config.yaml
num_hidden_layers: 9
n_experts: 64
d_expert: 32
moe_layers: [0, 1, 2, 3, 4, 5, 6, 7, 8]
normalize_top_k: false
balance_loss: 0.000608
balance_bias: true
router_noise: 0.1
init_std_router: 0.0071
norm: "rmsnorm"
beta2: 0.99
batch_tokens: 65536
train_tokens: 461200000
max_steps: 7038
Below are experts of layer 2 (counted from 0) of a mixture-of-experts language model. Rows are named router (the router's row for the expert), gate (a neuron's input weights, with its number), up (a neuron's input weights, with its number) and show model dimensions 0-127. Each number is 128 + 24 x the weight over its row's rms, rounded and kept within 0 to 255. Numbers have three digits each.
Before each expert's rows: "gets" lists some tokens that make up at least twice as much of what it gets as of all text; "mostly gets" lists some tokens that are sent to it at least half of the time. This comes from a sample of Wikipedia text that the model never trained on. Tokens count by the router's weight.

# expert 11
gets: " |", "|", " ", " 0", ":", " /"
mostly gets: " Championship", " Team", " A;", " Cup", " ENG", " League"
router:110133163137141144141146063112139103120120114140090118130121166152096131119157115139103133104136099135097166142119163120133115127081145150113106128159097174108126123105126116137121105124108145148110133172077126140093121148166087142110176134165143129133156077185128098127091107132130131106104140183106083097102099134130117155110140136126122101132105118152087107076127123130112146102143
gate0:089144118101093147121150101166123115104161141162106151163127112125147118174127162154114085103107108129129138111121150166139108141116143149140129134165123085141134123098125120123128151085108113146133117184141107138113104097199129144111146109104151152156122122138098124165104115095142160140137114143059132137175146137094150160111077114129143115108088117137118148144137142139093153169124
up0:171076096126155148111135134109137146134112097146091108116134126096071114145095131124137197148145146116120141085104106138121128123136159102111139142142145152140112139111133150128091137138153093136156133163166131102128091110095109160123142108128128149138144147160157120093145126172133121159120082135138061124085122139119072141133161108134125167143147143135146139110125100099179103146150
gate1:120158142131107176145112112125107111127093123127121102141124122157098143111106118104099094102169129123107145149101150123127129128129092095104104161148120154137120172131106129135139125116108129116115122121156133109140098177152129101118173163120165145104097091117103140150098124101094156134097100153124092072159113117137131094065113107081105102114136154097097147084142121151132153152181
up1:088109160109171138085131065104125130139100104121108114092130116175135133105147131146092149132132130107090146140091148107118119156105163111125119132130125109109131132061090154156128103146112128143145101119137089118086121147157137120108123089127134169183143148169134110097156125147117121105149096152101110123128143085142104120130174131104100145078141116114155128130096127129161168136107
gate2:145180148123126129169092120173145086119125130115075113181107148115136152164134078153128095133112120125126154100105145102097108121117114147119106122139139174117126149089107110122153113089078076183138137144138119112085120150114122130112162096116146135140099132126106107124104157129117185141121120131184101105108104093153099109166121116128133113146132130137098125126138111138104131146089
up2:107119101092110133112108164146063134101152123134120089107147096174155080173160097134119133133137162140141147127147127147110087088133141129110103138157130097159119108114118117149120132135160131090108125155161132090131154102107125161138107168144123122175131104151085147128144172102112097149142130123166116120143128122152111182130156118140149139086112106094120101112115164132143092090140
gate3:153103143121150086095114151126117121130156146119124127119130142164136161156156154140122150147123116152134142114131171143123083107121159167133108157188075142148145121134134122143146148145178106120156157134092110166174137099155105156115144116146132136168138126100126118091099096142153125152144156174113109161105101151142134163125156104103155140123131056106148133096132103127114136123175
up3:111106139141120158106121125165124100139135133138161172061123092147112136091096137123145104110153181120151143154162121128190113097127105072132145136140152090151112121093145117130128111120123140118128104137169157126139142119100121147145117133129130086114130135142100144134140153160157117110166109115169170107167129164107134163138120121127125123124146129105125134149160118190171068108102
gate4:129156143154162128135117082107119109157127129207112121122172153114142120150145106144085135108158129121142143102078161146088075146129145125114129144125155135093103130147105084117130106134161107181118093140121128145131108153137071129127157131104128154142146090131109126082108094128127159121109138134107125137088117102157079112107130105130120107158172151126109096106120121145091146143118
up4:094128105124145139145103144142105117084129128117117087117135111100165118187151114124139148147131182105117108156145120179071121125108167124148112108164095095136094140102118083106135107130143076130095159132139109086115117124084097157125149110157136158107131137156110109121144133160119192141140147147138114139115150098104170097153124113156106148118133114092121153130125150148129091146113
gate5:114150134162119130180138098087115111133132182158068110109101139144141121133121125115134140146116120145144166114123117126115131063179093113102155172137131153154148152106149113110160112095103152115138101158123150120103119124156083147145117138134131108170109138157121128103115099130164123128125136164139087099157143145119121116135127120158154113097087123149081097094129120135075100122171
up5:158131092135129143070118187160099110155106107145175155160168104125140151115136121097160147181116179118156112137173096126128122124126114090139146163119089112130102121127129136164154152105141133096092098132159151115127161125139053103118130116165107119116142163122120150165109133128117161122129134142112147120148096152112127163154124107124141125146134132113147125115181142101141134099109
gate6:088143127109159155186110141125106141151145161091133132145114168110108144117145133139128125116102151120114124129099161145172165115070148097132120132106105099071120089138128116160126123131160179165135128150115126132153137141151105074156113147156143134110162120161132079131144120125150103113143164137118137121125127099127146165097132121148086126165150132135144117127169190132116177141110
up6:135108069160134126130153128092132089140102104123121132144064147104122093142090124147094100126130109127100120107151162127080145144141118119137091118134161132142144140106137118131174118122151102169158107087098132122174103124116130097140140142157090138185106151090115104097127119124124143121085083132141144114163149116111119121114155088145130132139093129143148117123072110167116133147170
gate7:116097105098154142113126128129158147113148110144110147135098110125120169112174142111120124142118117121156189137111141174105099114085149128132135115118173119109117140109153036118133094133123135148125090130099123146140135148103107074110097159113150124151150097114136158108120120133134124125120098123154106103135114129124079116116151114179079100095118110133151091135156138145135094144182
up7:115082117128139103109183199117089110142188147114122076090107122163186120123149151127137086124059121115117144133134160149128092120117101099135131181137112058152142115175165141156154090118136133132116118134130151122143143132130153133111103129131108101123121143096137151121164112102135095126106132126136160122141135104152148157114143129121144170109131120150126139113136136116127127119139
gate8:167132124102093136125129097123134113111095138108131161167175155080126107134138124126100119131088162110127157131102106138101094146081132174128093081142136117141124151166126118112111163164166096157136118102148095160124134129130130142118124138131143109072140161149113129137081139175136135128108128140111128176087143093155123155147161105103127103133154135158168133100154116117138146111076
up8:134161168144156163086111162162166136120103142128169107163168128159090123137118136145123147156157124163119121118112118143134154095154092114104132160128157199116144142127132097138092122104170090126186124126175132088179085107107123108123163101092123132122143141140146138143147168119110108160131103122150154111117116136151075113132164131112123160107136119128131125150134106140133125135123
gate9:100156166141146131147160104126098136110132141110153132105097131158091127116150136110152120136094138113061150147098159100192134121096112116091108157124183126115120133132134128099130105128127146151138101171111129109156136144130115146127165123132138132128123098121167084125179089123135111135158123157143116077115106130113154112122185105118161093114150107069169149115101119147150112131118
up9:120148147139120149069110130158133073127118169151162123175105130166128138157131092118113087085137152121134149148129156112141090091173091110140139138116117137148152126153122115154114136096095137133145114137139139128136115134165166130151117154129137136098125144079104108118156155084158185150164099122133123116149132154159138209136129129085124132101106123162105112114128117122122125105104
gate10:126141121087159120142103101090108167106136090130124119084130135133153090074142130109165137109140128112080132119136136104180134083128108166119175132130171131162135162097126114121121176101115156125156144151134161130134083119130137125125098114123175155173163126111151100123140106096139125173143136176153096140132112125119123167105122119109139086100135109140124137102147131165155102130134
up10:104111116155088143180127132128132141119123133153135089140128124117175141163190127136126079104113099171100128161112114126063116113134162127125131111124119127109149126111129134116143129160064128155126171142104130139109125175150157126121091154152104138089090084116122124119118101100117154115145164118109150109146099153114181158118081121141149114138095122108128157138124151119103167125105
gate11:136138163101133149163147140120125120138145131160116137123107132119101132120124127152119159135159167144183144126107142126145127104083131129159124148108075122102091086044146085124128140107126173161121180155107118148122145123159107122138141129176135144106161113163145120100137150124165101081111120135112143110144136140113135161118088099135176140131137098133094075126101139117138119156149
up11:117145069110124115101099109132173135128119130163138153157116108142133172118149080133103127103119130104115136110107151146112145140149147182175145105133162099109159101119139124142160140129075140155104128147119163128120165147079121124106116120099200151133110133107113172128130118074124125161161128127159117117127092133137113161100109165151104109137108130114148140137139162107173140107097
gate12:060133126103148118167117085133167124155123122119123151111108136104132096138155155110113155173107178125163167124123146119161119135068143100153120094135137127112127136113143121140099135135104157130086200173122105125091132108120135139114096136115128110104155113194110096137090124126150125133093146145125120087129112139144154144151080123139113124097093114150113100129138136126113089135112
up12:137149162135149129127119112149146162114140139135144138141108176120087126124160105105142142113100149134154119166109146130150128129105138171181145133130110125091145136182142089085129125154105141091093150117113129177112098149153135154170150147095117103092139148168089168158097148147148121174153146100158115114130150140088149128099112135150128143143091126149161135084127087146115158125115
gate13:167099114160143114134153143179160136150132107113105130133087114122158118163043113120168093103141121148160082114136136165158142123132151154151133135100163134120174159148141137135100142095141103126125152119128117084114126109117163104109136160163109138120111125110113104115111102113137070121109125119123105135105092138148147148106106121177105154155100146133176159118143094114154108133130
up13:133121096129125132178167179152155144168130158121099125162143128111126147167099092083130133107128136132135116077127155143110146147134121138114123171170112150117162112144125128112110138142093077130147108168097129140134107138141120080103146119148112091159128111127168132127122144151136071122085151128090149099088102122156105136099174147173106127118112140147140161117159118093141148135139
gate14:141135167149155127120115096134146103123122152115124160113111168105117191162118114175123134144132111125127122121145158140156141152087128162111086139140093117147143149108116109155115110128109078148132163125104127149126125098140146135116177084162144137108121144123092115109062172113105149180112157178104141147146124121174114109114148111119152113159110096124099126117159148167095131146151
up14:145137099105141159129135118104081104138163145147172073102144105140146098134119142148143147138142133148090105163139100147112129121164134105116148090147131159153113102107133124085126110115148124136093179106166142112140101129107127135129094117117126087131109067074151086132162106152131102125139097124120114155140114184116159165139133115132140107101123159119155127144117125071176135121114
gate15:120140143122144135166089074144159150103110110126128125153115130144143112083124136161143122141114114138101117140098110122102147117119146130160132144105099152131120166126107121126144107131079151161125129143156105170150081173095104130123095153139194100176138098187126095125109139134080157142129136131134075086139117082127162139093141120089108097131127140128136137120103150160135157134110
up15:125154172173153166118129118079133141117123106103160092145139156185094115162094177124112118131162179122120073106123121142078169086110111176137111134106128094127109152116117157156169091138119175126131147157120129105137096125137155123132133139164156147134143125145095106119102131158128135149137117142135147160115116119125127102142151171121155111121130106142153120110106113170141097109114
gate16:115111175132094140112087072120163136141131120155131139103090158151133107118093137145125159109121118100117130130139132076123172117093148149166087139145128119082178150114113129156133137132100132139110161118111115147168116150148114134118120105161143132138118127166147147125108160136143152143094172170102131122126130136138132172119103135123150068133098118185131090077126154152116164142139
up16:106098100151091130134130080155124097133188171150125151091140107131145104134155116141112118086105127107115152128109127167131150122161082146118108143122091095110111128157163140116172138157167079123138134127141122144133111143143120150112117108141130160123090104124112143127165113109141143115099104155144140133131129149133099157136141134115137126110143105120136056068103157066149134092162

# expert 33
gets: " in", " on", " of", " for", " at", " with"
mostly gets: " took", " At", " over", " won", " take", " through"
router:148162161140134163139130075140151111104111118132112130101142163136098118126137107138117137114134106137078174160131161139132097109109159117119133122151117162134135164137135093125116117116104151138095105135082119131083099162139104148131150124144128125146151084178101117115088146169157157107127109170120107119097081150132107132113146126150116111106121119160116124061120156137085176099168
gate0:115075153159164165100125102115160120110073125153152160134117161136155128142103126167134150149129140148122132128101137098144104155140147118113162145116089161085067124138164091117098139152148115140162126121127081126112108137128143114177185143136179121125116139133131098126137120125107168158165110138174132151161086140147147129147143128136091137135139146101104141113146107150161132147108
up0:098106099154148135101168105117160137122118056122125108149132056089158120111146133133151102122149124120144136130156142130114128112136118121088135129095125160115124071100140132120153140090111123126155175148109110125158160097154126127101125115122163158138127166140133131115094077143146125152100136132169093098104135132123139091131139112150137119125189152120112115165142112136099086146081
gate1:135160153108156152070109077119125103081137160135079115094128119147101156124107128070139128101099143143149159140099122112124129141132121119147129102129109132087095145122163129147151123085133130154108126176064106110121078143129126138151106150149160125185179090152124127136098119132145156128101138137142119106129102104097101137134125166096111100131131114133094123141126160129094115130112
up1:092107087134164176112125141148135150130113121134164153125128123115095104205181090154099132107145130101147092159160117105134108115125127119100147145141135130153123090125138139087111093094139129136076115154119113163084135140146163145098117122131104123127100164125152099176128113110101133112128113138146143127118147140128145142131140173112136122142064164134128120117142100080130111116174
gate2:119148159098149143141106123105116090112133134123128137136119143136093161091148120100135077125087127141081129138142137161171112109141081165153117086190130121159133147112124125148078092137115107127122126158126107095072132177109143141126139138127132097164106113165126094125154133127143110123068120146092090132115105124075128145110106106162101097096108140144143124142115121119105135095143
up2:136158164113131116128125159079101139086172107138137106165143135131111156092141117108111153145129122154096148135138137149102122138126174151111109146147129153151108161171113130102120145123151166142128129180131151159078129144159099142138123122123115111097162084082143111106111166132115140108131099153121150153099124135151133159139133142166205157084143146120119112124150115150116178135099
gate3:146152132134094159117162091115116130151087107126107131117162105132084118167137120134103132088141115126138099164115173128136102113071187110134137125139142092110136157151116142122143112092062141141081125113094118112115116117121109166172167167154131163137096126115144125122127116108148155121139162122132097117146114080123125196117114131116121120104100105136085157136108144104101148129127
up3:196111158120141136156145102110137074101118110127116086121154114111115096097121112088119140111121137085128119133114117109125140117107130132110121133112155078121117116153151147120101068160083109127158105125146108115146140162168111148129146125156144187113124116131095122132105142157107150131110147157086130132163134113110120102131082168157110112133161097181123164096093140158106136151129
gate4:129158145169172163118135083142161154093095140122160160096136162121107143143134150152108129142146069128108154147085164106141096093112123126124105120100129146145129140141126117117140113103133136147110130142124111172109095136111065118157129099137133127086150138153127122080119113100135142123128102150128117111177102143149161160127103153117079140124139068128114140128147133164077153133159
up4:132115098094173080133091130123145162142140142130112126160118137141157135092134128171170093137139117101112123121126113127142154117150119119105094147091105110129121137119094137156109161107120110117128111130151106117133144136100133081072175138165149147106157134111114154097113117159134157152109112125170135130134115106127068080121114127138159146158136132145110121123148174194154074163137
gate5:143134146146164146119117075139134101132140087149109169131131140180118126138141137178089134122141119143166149115138138117137119110103140061152087153151136148092110139147140108132102160103144113123128144156096125106130104119113133139143164109130100118106152109148174123115089074127164176137135096146134102120133101149114132101174150117108105115120141135112113153141155195146098178124154
up5:128098076111120150126110172128132155129130107146102128113125141143134119073108089127133151079165158134160130106141091113084133147126128098092085137146145131107118163145165132149123132140115111119166164090096078137150123093129095088119126153155123152119160125114172120113178123103147120132092138112122122134109168122147124138121108123147160051134140104083107113110148137117150133120103
gate6:084134144111149133123101085101161158100156109087105122110144138170129129134094138127150138162093114131093123156102168181104061093129168146075102148141119106117142141132145074130132155142116132153134119129121132149181161122142147125130139103123144101146155105139131068155103139120132137138140146176115102137167075135112114141158105119127135106140125121120128140125114151118176148123110
up6:114089105102119123152139127133146131107091114131140138123074139124116123085115129076155122130130100084125149126133108128104150141158078122145173085138148101129117120133104143174088158129122113126162123163144163119139178095119121116111121130180138125124175144135153132089127098106129108101108126135145144099103145134159100167128132119110099141174151120177067139095134146147120096153152
gate7:161113151125148178103076102136160118137140165122107153105156077109112131164117096132112126143149110096148183162107131112119141140092067130138117127127128153163096156145135090166122146145120130119094130132124141080115134124149125140142128180114164113103159106166133094100113082134119139185125104113118101125142129141111120135140138123175071134128109136102102124122148096112099124137118
up7:135113112098084137125119153157151139177122161115118106181161115109095135173149149139117130151129122115106137127143139105110144122168173120098089103100139117115125092154135120125102135103114183119135175128126107159140126091088154077129089128120138081111130181132177121153094122098132106177129112110102133134145163137160131106161135142109130101139132110126160108136166134122109121102096
gate8:138109185128156161118070082136160130119108096116141115104104119152108123134143103141132126128140136146088165129076130156092130158103133123170142173096170130160127135150142079125135115149191146138101159125148114119102137110144156147144120129151155149118119131141128102117131145141158179082122126102126158182111112129143170136118148104145125144120100116135113163088111148118110142135084
up8:119136162108130128092089101101098128156105183138164098147172122108110126200123135085106134115095170075130161106138160115113139140127090124125104104142098142125141075134138149136155110139104132115137153167119191159158142148145151110156126117080129145161142131106137113137140116110117128159148118118122148099160146140120086139141150103149158131092102112156088112145137111131128131113134
gate9:142129091150089137179100127145122122131158099136148141117115089119062109118136135126131139118156095124097151136106138125160080154106110102111152132142097140101115127140114120122104132137125134152090156140100104112099084118101110143147151124136130091153140146159152135156050132119141153078132146148147091112073110119148066143117172121093089121103107139137128121095118143134110125112135
up9:127089141110129139126095134121126143100146070131175088136159100127113138115100092146158110108084124144070155128111112149144117104155106167129132147147064083144130092112142144144144107110135086118114135129095123120064114125100118131079129153133133140125129122121153135106116114089114134093076149147130102150137130101124129155133146146148093080080113162146152135089129116139137120132151
gate10:105182111123105125172142093141153103125153103097138142120095051161093122161128121110172106168114086114123116151099171080133102110069101125097136110116129172114138125122136101141142120138118129134121137145144125149126118101141171116120108134106146095131144119120147112132095138139097135122111083131115091118089122125096149130136167125109115091112133161153139089108121133132089180116122
up10:113108108171156132167098097140108114110095090123127101112097131137149130143116111116145137144101129131102122141110141109141143131114097152098105112136112180132143082143133157166069110103141148116147119174179112140113104110107117151087167075150115068163132123137109114152088128162132142116110151146167149158091104137136143124103115133138147096113149123154123089113154159153085119108128
gate11:128206123154095099138152111150116115141154131120136064137141105134094132137141148095159114123132103093110115117151148166149124102124131096130102082085109118129161148118102133140155170119080138116123120134131130159098139112095085111103147107146122109129129119149114116116154136172127103131116136139112127172111093131109089137107145088145122136111141080142123099110158167086077114150160
up11:111137126078133123156142142120179101121097170121124162124069144131079127120132126129105106121119165144137124142096124126125119125135144114146165122133161136127130145105128140131129128131155090149125126127144071134137101128142164112106116124078136128109145140183100128103153124112114169110166100108131086124075136150159147117131119181086096156174093164084138140156085116142146129137092
gate12:141145158139175147101120100061079136103152086119141163171177125151139161101158128161157103128116124090138162134138147139109122119125115123116170133106145151135089120128155118092074142132109136140110135155124119086131127163136163146116187139136129138089133120127117095169108116156121152126114094180123083111121128101113150077155147117158129112138104153111107139140145136122132137140131
up12:171116161094151109117114153139139104152155154138141122059152148125128106109104127142108174125163163158142119110125156076143133119112121142158125148131122107160144130126135123109190099157216102118149123116111122117149155101099099101127125126088128147176135142121184147111094143122138112175131151139099112131148113137103132124132135123136128090132143128131129106138132082078145139115149
gate13:137112137139146132132149134143106107125119103162170139115097134121095144133175105141125154098127096106133136083115135103114136138110118101122154105139086169129142113111138132187137117119125131134124163101162114135135140112123100132151167161198129186151091167114200096168117109124130136148147113105146136129150107119149117171070141146139101147100121142119153111087133129135112112098089
up13:093135120171146131118092083117148129115139079098137116126085110100149084157118121121110084107099115120100134128105107122122113141114123122099092160094167177120136104124129116142101163101117183127118115107128093099109115164149181146138091113154147157123117131111163119142128126135126107149095150117173111100158110116148102138158111109106170116088137118122114162130103133159102089150093
gate14:129071115111140211116092127134112112119089134159137125091154122109143146083128122167111151089132125126189168139128108132145107103137095125105136160154143132137126099118100107130151140093143154137137131112116119117072103160131110129139162119080154132152126115115127140095126082128139177096100112119129123136135105148137140141118127136109074175160125112117136165095122163159150127113147
up14:144121111071101155135126122108136140091167118124118136165162160127142140126183176127136092080128091152108138162132128091155104117148126079149113157186150141143126176104124137131102141126125183147145115175190115105121135128142125121157098128141133147124122148108158121107117184137164138121125129131108120166158143163092122099127144113125140139171105125098128115118140136148139157106125
gate15:152133137143169119138136124134134104125155083134166146137103113140117117120103105159127131114155077123115148128120151153138100139109073138068098141149112123128091094133133090157141124125120165144044120155098156137164135155148072155145159094166117143111152127115140099137073162162123154110129122136088100105115138128131143133123158123103144128113134167129170129091151134136105124139136
up15:149122085147119100136105104137099106149097126130111107135154137109103110116105113137073127122120122091073139123131155150109093131125138161121128119134069126086140169141122088074147078166108147153117141111150140110071134181127116108106146153135150064158117091151102114131126109118112141133127137125115154077144124122165129123135167136132102115142137145120139152098175121112131145108102
gate16:174116130101137181095129066114089055114152133144164112108135162181130131127132116131107124113119158135148141126100130122098119132140181113108113150119135119080125133166134114130152160097107150117114116145083098092108104133137135123163159160104150114104163114109110139133125125135131147172115120147115116155112104126138120116123167142099112138142124074096084081095107136118119147131155
up16:127105125114156127120123174145130145136143109097147136182165095110157156117118153131154130104132131123110090085140119106129125158170098158162156135171160129114101086128118147115113108142158119131146152144122129190179112119172133110128120099141142165130143158112173101169132124082120111130149114131052098104138159139129175150153155122139121091114128138123138150136116135086136113132129

# expert 59
gets: "=", " or", " =", " and", " not", " "
mostly gets: "=", " or", " known", " =", " not", " well"
router:122074130131133120115121087147133105149145125142124109180144133174091118109107139158142143145151104160135152130113163134149137106098136124124106161121107149109127123126177075145054103123143126140098138133126106154151111129136120109130162118110154126140112156128144115127074140157074135131150133186168104165145135117089129170101115105151165085149116146155158119099128157126145158143131
gate0:129136069138092130168144138115148130091103124119143151143130144129120140141123116127135076131126111126164093130142149147167122110110113102101115197095168115115176136162124110086110124157153110151083149139118120109087140155153162138104147124135150138149139117099145117118129156116101131118101143156147148171137179084098115113174132105159151126120142162133150098159087166136095118140138
up0:102132164146135130175110131104152183122150132123079130144160094131109105123094090118141153131153143166103125108128148136177150137140109071146083077130129152145137125118096152102091117126122172156121145137151092102157143136117131150130061170096122106191113124131096116100086144159119136119150142125102124120120137120092131115134151138126131170112103150125141144125095133151136108136110
gate1:139100146152178155134086119114139122175155115102074150123110111102077132082122137146130147097153090102174106104100088152167150132119139109084148169120163118134135096119147131143105136126139118136162103143116097152127140112156143135147113130131144170160139130132145145119124153116149127108097149135121171131081131097167135072162145160153139118159135147168110119122134152155141139123095
up1:085144109158156150123075091112161179129134122113129081138073146096076141088135122178133131103122152091139114149085140137167110098104132138144102155117172126108112086123125138108119100136091117155148142123101109146112135154155132141140099151108163088138130063143135130165133128156129158123114122131145154135130135100132146141127139123144133127125163137147121130123108164085145177150109
gate2:098108138137127134132119111141143126141150171123089124173114148146182121087130134109131138164114127135105181107133156136129123129150098175153079085130071168125137108123133132137094103158122116132101180141154143150126128104139105121133114116135132121159139130074166100133107051125089117134133100169128101133169117113150133150139140092127148125141154143162149101121094143136148154111104
up2:130135147152120090135146102130139114099153160129133130162121135091117155171148118094126134053152172096115162178138131134130119135151146141121154122176138119149089118156111143092146078155122116101099132136144118119151115143099120098117127151164110150112148101116096133129147165113127131145148132122104164141111102112128117153129100121112106082071106070137093085148161141144118159110113
gate3:117133199111142131151134140102165155156160171146112124156143120133154165163126170130160177155153102124075159100128148162125142168126144177106131134122083099106155086115106115117135099142119114134120152156131099156145111102152098145129129103157111114165151117125142107103101114108102110134130118147105143101107099106119118103130154114140177128146129092167137105121103127150167140161145
up3:147161115131136106110072148165144118154127133112113102145111150122109131155110100114162135142138165152174116139152133114175148091109123117122138126141138086155077117140120094149085126142185132127132188117120106090142168098138120166109115153080126128122151128127092110126150131164145139159114129128123128123144161114128172119147122154171132152124118087143170090133134133082125090168112
gate4:126108123135124160120121111109144100144108099139136080169126157170104103111092096162130125112142129128105142169136187160171100150090115132107108104139133108104120112121103099165133139119127149130067170119123064186116142100165140129129127175149152111138107166107138131127114140124101128094122138138171084142139120138123128153157158117125126114155117149135125135077152112105153163136125
up4:153138133114123103137077147136135139146150164120141194112173091146102142122134141113154167142076115123128156120146096134134153118153149088136124126128112104130112114101147153112093123133109139120139164129159077073096143124098125117144137096079117147072102136138082138084130123102171134161156125116125137162119136119128146119099126123112123101105119145083080142129124170092108108110131
gate5:103106111115129157151154096133109113148126107144166096158179115121141126098148154081141118127106118099141149132138183146122162147074104134114105120137102099121165133101104099089121125163137110130138132155126167154154135119136123124098108132128121150124095125129125109075138130140075130161137099175123126201147133133110107142162156142182132104128121153166131098139084137159138119145133
up5:136162142158148124113087129146109146079152183152148155160096131111130114157131159168167156179141164112129126142130107098095156103118107102168128159132134151158149136126140156134100116163074159135130153132144149114133108145091125080130129123113133089139126093116140138139127148145148123139138132124156132169119131145136077111148143123125094145169145092164136140141113136134107067087158
gate6:103113157148131107108126094160165134150153135102094178131115112121098133102137120122124167075139120113143128127078140128135153142117131110101120122136166115133170185123172110169089120124107121145099124128117108117121132126135134158144129117141135121150101162211146084118133063146147128140140183147096142160146122121132119183118115135133092145116146109155093099147114126097129139139123
up6:104144133122154127124132119150119123125110176139113063099146145177116129137125114148138135118164135107103109131117119118137139115100124155094087086154168100142133180091171112100112145134076125115147098114140170161118121172141135151120097167092151119147136123120150150160086117125147126122156181135151156107150155142133128128157134143139118177147158128129108151117156064122117156104110
gate7:099143138168116107140123112082131142129120116144123103144135119136142141117087117150116131116093127158164157155122096145160109102119145068126158164105120134121091152097152112118104110145138139117122103113150074104155141091148126092096143136145159100120135137120096109160094153150062123163108162177132101144165136108138111095128104099120173110107175124112139123102122133124128124086086
up7:089137123074107144104137130089119177152159094133121081142142110141075117138124104141114175131127095130151120149109112119157119129125134098173130110140124116110103148103144115124089120112151154125087145126117100133163125069109099123121128141098133109102092123096115142128154155131079198133140127142137092163120162101155155122096128137163164105131115141120152113150147168130154139134165
gate8:114120109121103116066115105145085122165147136113124127132128103140129130153159107074125145126086121128125174130146125096122136145117145099141093107125123127154122148154135126144105125096140142106083105166123128098124084103107114118132185093126105152093120137136120111152135101166104163137117136168124146144147091141120134179067094102152146085103174125145157088148149125116130156102152
up8:064122112127072139151171100134134134150115111160100144113148120113168114117134144143140120125121133147080151092129141130104130114185102130143120137129122135118107130086175113110102121123152096134184113089130157091173128140131143135094121122108095117110125130136153128119111079111144095140155146156107183155154139154131134129129127165153101064156124135125128114175113129126145088118161
gate9:127144133159131159103141103142100099151117138099143092122152130144127162123100129099104137153106133167108177093125120158148122087110093122133074087151155166161138118144140107140115112140114127111083183123132162128143117123126128135151162136111138148117129113137172118178089118148176105122145076182099132141135113141106115134086152101135132113093148126128146109140108080150165119105107
up9:162136156112117117134129169128147110122077147116131124133117132135135169098090153114123129148112153179102156143147110140178131068131102136127086072137192165120106148168169104138108126121171127102119142131128167125167152103109091116096150084105116153113158123158139113132142126114154110123141114162101116114120126162116108080115151144156129135126133099122177121145144122131119106155110
gate10:175117161120110147117124121105134083122152083107123082143152127137094123119140123132143102159110182172147123187156142130144089118095125117083138112132069118061109107109166158122131169100134143142130132098151139123097155148117120135105112142109144164119101173148120118106092126105143144142148110120117096108131100128091121099134103097140137130117094117115123125111138092133129100118076
up10:167139128128130108131135156126163113111116127146148091116102123165184156153083128083114101130134151129148120141149151155143107112150176154096148128135145114178142183140089153112092122174147127141198113126146170165119175112079114133100127132137125113157125128141154159122122123103113123121118111146101104126151122129109138111137158125106129110104144114090151129183117112094088138101135
gate11:122117125108201089106092156128169143149138105110157119115084131131173109176124087118150127118121145149128136104098158142144111097130156088117171143136101134117182148106137111139128079152155135128133157118107127116139146111101120117147097158115130163138120141161107134171115130126117113177082128154142125163110139103087137163111147104131097115083115121132161126099148113105130119162100
up11:156132116095175083098073131113112176109152131143138128084112129132187089150100108107142134126131156163130137102100134115130121116119136112128164160136134096129171140113129144169128126172129112118134135087134109129139145134103145128125051138132116148144113130147102124118100142093098142157061125133136123146139133105140100111149149121165112109126134185142091130108068147126147141139118
gate12:139118112140130178128121088122115112145158159138150115131075097149106121154161092121157167149127110104125164119121136151114123088125163159145137158156087131118121170127171129120110167177176157134144159147130151086165119108140136143137138117142109138152157099159129097183122161113134131139113131170113104135154100148136123161148172112171097141107174122147104117116133103149150137135110
up12:085095120126115113133136084105148152150149116168135102153156128089126123136168121112157161137114119091142100133099100137100137112171145075113174074137147129146133122111124112093101155131134155146115131133105116130158154117106116083121135159104114132125124153099157145118110161139138097156173118131128134148135153131086152134098150109140125118155155142130173171201092128133143097112163
gate13:106135153125125146145136102124125074167157144149118103157146115151124166174161149102124100116124129104101133125149129111131152135144147136103105055111098157162137103128097139137106176131109156143098149159103118144111138144153113120104117138178134105129094101100158121127072127157158115159120091152133136112106106152134144150121122123105185095132156137132095094102151141134159156153167
up13:136133147143143099126085169173132189121100110115164137132104133097134112089128132094152148156129142157142162112129180133183109106115101164136110140108139086085099116135117129105139066143129137119171139130144115100098145131082145118158103140088130120117137148175148117152160127094138152112095152115092105106134148127152103110157142132159120145103117131139151161117095135109113097150133
gate14:126093141174115133117087081155149126134068087151099155135169119136108130140110139150130113123156133123148133124121141119164156128125165123115155174118140153142146103140135050168104111154116142125096128118092148186105118062114135117115117142107151147153121155147116140132095141101128110154160157136173119140107108118110105160125103141130146147132093114115162153101124170151116113123133
up14:120083135152154156124137124136096100152150156172135145143127087161091169093132155117162144148120156091168118090096105110119159134158101114130144155121067162115124144140153105115100103168125124154155120136095134115132086102096110087114142111157185133114149123118111155097137146110134157138112137145131137143130159146138123130152158139117139109132130145125127166152073163147116137096175
gate15:140130157149106135123134102120158099154133101134162106160120119140128179168111108132119147145135188112119132150102124160116121112104123119103149112137144128105114177133123107207133128129126136158129173116120083127156167162093094174134143159125140148120087165096111112140100153140110124136132117155106120176165139140099106166109111117120111111105120112110127132124079072117094119146152
up15:121112102157162137115222108118100110109110158166187146154120138104086152130166134132120148145138147153161125104136113129117156142159122130131151132115108089110141115115108141150130141117109123133140119112105111102174103126096135082109164126181117130143203116138142135156129112164141127100123118132111103144093150131088125081137119122117151149103123168104155108157125120145119125100151
gate16:079129141086151146162142118106163117126149062139120100130119130140112147110125141147130125079104091137129141172142172146121127123121121160114108171104137170110148127089124124141133115098174124144103115138137120112077145157136115166116139149156115138121093120174142101106076118129145150129136136145096112191143139132098107132136120126167148161111096149127118126080124169092151116154100
up16:122144090144121132144130132112100104110124119168129119116112131090156148157121104159148084111124162105117162122111089127109115152150110120123144091127152131145159146096128135138117109130143159109136176098157091135117093165092108099117117181137118124100106074086122174121099105096116136168160136130104135155168120132151161148086116146120145133130053119127096093119173121110129142122135